config = dict(
    num_hidden_layers=9,
    hidden_size=160,
    n_experts=40,
    experts_per_token=3,
    d_expert=64,
    d_shared_expert=0,
    hidden_act='swiglu',
    moe_layers=[0, 1, 2, 3, 4, 5, 6, 7, 8],
    router_score='softmax',
    normalize_top_k=True,
    routed_scale=1.73,
    balance_loss=0.0199,
    balance_bias=False,
    router_z_loss=0.001,
    n_groups=4,
    groups_per_token=1,
    init_std_router=0.00738,
    lr_router=0.00143,
    num_attention_heads=5,
    num_key_value_heads=1,
    head_dim=32,
    vocab_size=8800,
    norm='rmsnorm',
    norm_place='pre',
    norm_eps=1e-05,
    positions='rope',
    rope_theta=10000.0,
    rope_fraction=1.0,
    qk_norm=False,
    attn_scale=0.177,
    tie_word_embeddings=True,
    parallel_block=False,
    init='uniform',
    init_std_qkv=0.0606,
    init_std_o=0.0,
    init_std_up=0.0606,
    init_std_down=0.0,
    optimizer='soap_variant',
    learning_rate=0.00666,
    beta1=0.95,
    beta2=0.99,
    weight_decay=0.045,
    lr_head=0.0109,
    max_grad_norm=1.0,
    warmup_steps=200,
    schedule='wsd',
    decay_fraction=0.775,
    decay_shape='linear',
    final_lr_fraction=0.05,
    batch_tokens=32768,
    max_seq_len=512,
    doc_mask=True,
    train_tokens=303700000,
    max_steps=9269,
    dataset='wikipedia_en',
)
Below are experts of layer 6 (counted from 0) of a mixture-of-experts language model. Rows are named router (the router's row for the expert), gate (a neuron's input weights, with its number), up (a neuron's input weights, with its number) and show model dimensions 0-159. Each number is 128 + 32 x the weight over its row's rms, rounded and kept within 0 to 255. Numbers have three digits each.
Before each expert's rows: "comes after" lists some tokens at least twice as common just before its tokens as in all text. This comes from a sample of Wikipedia text that the model never trained on. Tokens count by the router's weight.

# expert 21
comes after: " | ", " ", " (", "1", "| ", "2"
router:156094103166113125096097127132160116138133061126117115154086118076177154062106133075113093079177158175124110192097099116090164107111083110115117106160114160098151116113108130148192150171128184165172079125078077114090069096149100149074088081123104164149085095166147157113112123090088118130105081143178109216169120131076094172142093110130095101108148127131135121139086071124067141115160118164177102166121108114135111072126174160119177163110138118093119089104089102145104139116156167
gate0:150120076147172123087157095096143096143150130137148090134133082113107168153100115162126098132175088145145103099059104140138194148073077112139180137108089111147115091109108089092110155169139144099104062106117120165172073121171139167148134111149154141128152059173124171129184079159036148150066093136143127163070148106148131128104149088122176155122177116109119118118088092089122195105096087089119097146145112124148123078070197173167173159131131060114137103110178117140106132151127129
up0:115131140088170174160107121227118126137090101079129123141123128146125105134142131156133143157093079083169137132082091143089080117114051097105099143099107130121108111112088109148130140133117133087148129123089021132126134074179069132212090147162108176109115139138122111127104117156196152134105132086119195119153115155097149112167132106078163169125119081129096143092165124122100131125136101198132114137134114110195055112118228183146136122153132067171113137120143155138160121153099147

# expert 34
comes after: "1", "0", "3", "6", "4", "5"
router:121103081148157101164096159168174136150176109128107103137116121089132125087090123090127078088169166157126076195074092082101166084152058105150090066173135161120102068137093134118163144117103180157147133123112134138113067144163115131088118098139087184160072138183195141161137087108090147096176115129157136134187084165131139150179118118104079108114129160167136147130114090143102153125124160171141087194080094071102089111145147156132133144116111113095129097124081067163132166139130174
gate0:158142208174121042104133161189177142140122095153102093160099137098114110148099139170117113144174146058132198113105117112127131055098112117101144093073120097124149140112069194174107155140125128110124143184065141129133163104163061142153153105142092102126114100162119174160107139125183172089127153124094078141140088128089090130119127133113162084109120160116158144093115110129111131072111147072077185185111153131125133166056135127125126125121140121098171142101126077175070069133150150
up0:138073173092127173089108166152121084139124099112139101109124098136173105117141162159079127106128175137113102098131118145125125128137175153114138149169112181154164137156162125174145176104137170094141178097128182138088103120141209186053066121085122114118060141171133084098120130168145089178124156149148100082129104120175134164161150148200111143144194108151099141126189134121119112142116135114143128158126162126056198130115145101157109191103184089161170091132140127206162116155161165

# expert 23
comes after: "1", "2", "–", ".", " ", "8"
router:176102118172121150130112138139161129145149041172090115148104147118122124089097136097078122102135169144124133170131114113091164092142104046127136107170092152096128112155131129147189117165122148166193099103112151111073107118160097154070106099125125137128117108145134119117170128099111092132138106106146112192157100129099082210173121082185089112139123148136162146157090064121123180193151111152145085139116118112136100059134163139076155178107174119097148090079067081179070148073173138
gate0:148088168190110122114077182114095110182138151077152091139129109144074149138119097132144178128103190129179130214105140136139152121151096108126184166116144176130220120140091174103163172103166140095145118150157105152150127105129048111149115144087092132106132130128143101064143111098101137110158138083066112147137121166141159104161130142065226146186126082137111102091128162088133093117138158129164142140106084118144078168106127115148114153097177151156173142088124162071139162127149165
up0:090121104138044156138072164163076118109184080140132125074124085179149082064159145193186101129175154157126162090098107104139119132134120092147180120103155103088156134112140066134160083112128174133157141109172059146079162146137128145165103179135136180100079161175152117131116103180102125044113113120098134100109113119101123108157129112090150181144109085140126105162117144180121121141141155127139095155132089138147081143130133095117084191159162142139142138203180141165076154147090151

# expert 28
comes after: " |", "\n", ")", "| ", " | ", " |  |"
router:119105103176140103121104144130169079141168137129120091115069084134124095087092158113129096071146139142120116170105107106120158094130076108156080076171072159076154111115136147107161138151077168128127112163094074148147083135154110148149112088111085138193090087154163125167052115079115141143174099085133130164146090146109082151137115118123081108120100095112124145161139111141092126144121111174168097198100130088089103123160184138119163115075151134158134127077037121128137185140150235
gate0:080147161095104124105131098149125100077164081048131143114152138124086164066163146128096145103100135100106099142133131123083108106133162130136132150178129145078147177107146126115121159137123149153118112190096112114136096113187099152166133053137081162152127069136118084206106112156163049255223177145139156152136108131129093107154126117147124127131110146116149119131095090139117074119072128100153193086116120135096160125105181145133110142146145124142092168112117143128160136101181184
up0:122167150103123146100135143162109116153147140156110197110145115096092105114107154122071154102185139180090101151094169121173099097136137104172158107105127155129133155084132162119066152122082110120080122135113102117120118123198110189141124135123108144122078122089084143154120193164137069130208124130158139164155082116147089058069108120110153094173125127162134130184133057133151144081074120155113153123177119077133164172171127081135088090181132194151091165084071174130133173107127162

# expert 7
comes after: " | ", "0", "; ", "3", "4", "5"
router:122099131203131126124084187121141148125179093154077100146108130104099124050082126098145070076145155138102087153054147100127139087139105113104065084174120121114131111142084152166165123125098184185132104113123149108150118138132086125127107082136142149169098103174146138103120106099106112072152123132138100156160153141143122167171090087131079107091168110166095136161129101106058116093162125133108080172126118067117112082149128142124156191115099114113230067095086076147130176102153148
gate0:163122115111117169167072127132085156197137115101090121073157133082175151121107131127138133135136138147111117183177145123129123161196115124102186153143160149170163153098115133088148188180115134108105106054082123159098121160126131176140140156215135159103146156166140159124087103148179139088067129145149143089154139146143127137147068175105124107085203167136182159122132138083167113153112155174091129176173076129084090150089125142147083119097169185104169130093160138146102126105062157
up0:196146123165139102130113134106151128140163142148115126147107117123112162061101120155187182150103135167135099102072110182109190124111171160067164167158140135162132151133124148141115113169086116155146120137097139133188173111196024068120096115141111093156141099150152093164108090122207148102088101095062136080116134128070134105135126166099120164125100081141134145100168188115120114161134155103149082138059138102146144096096110162169105117217134098128173130141177152089112146108129119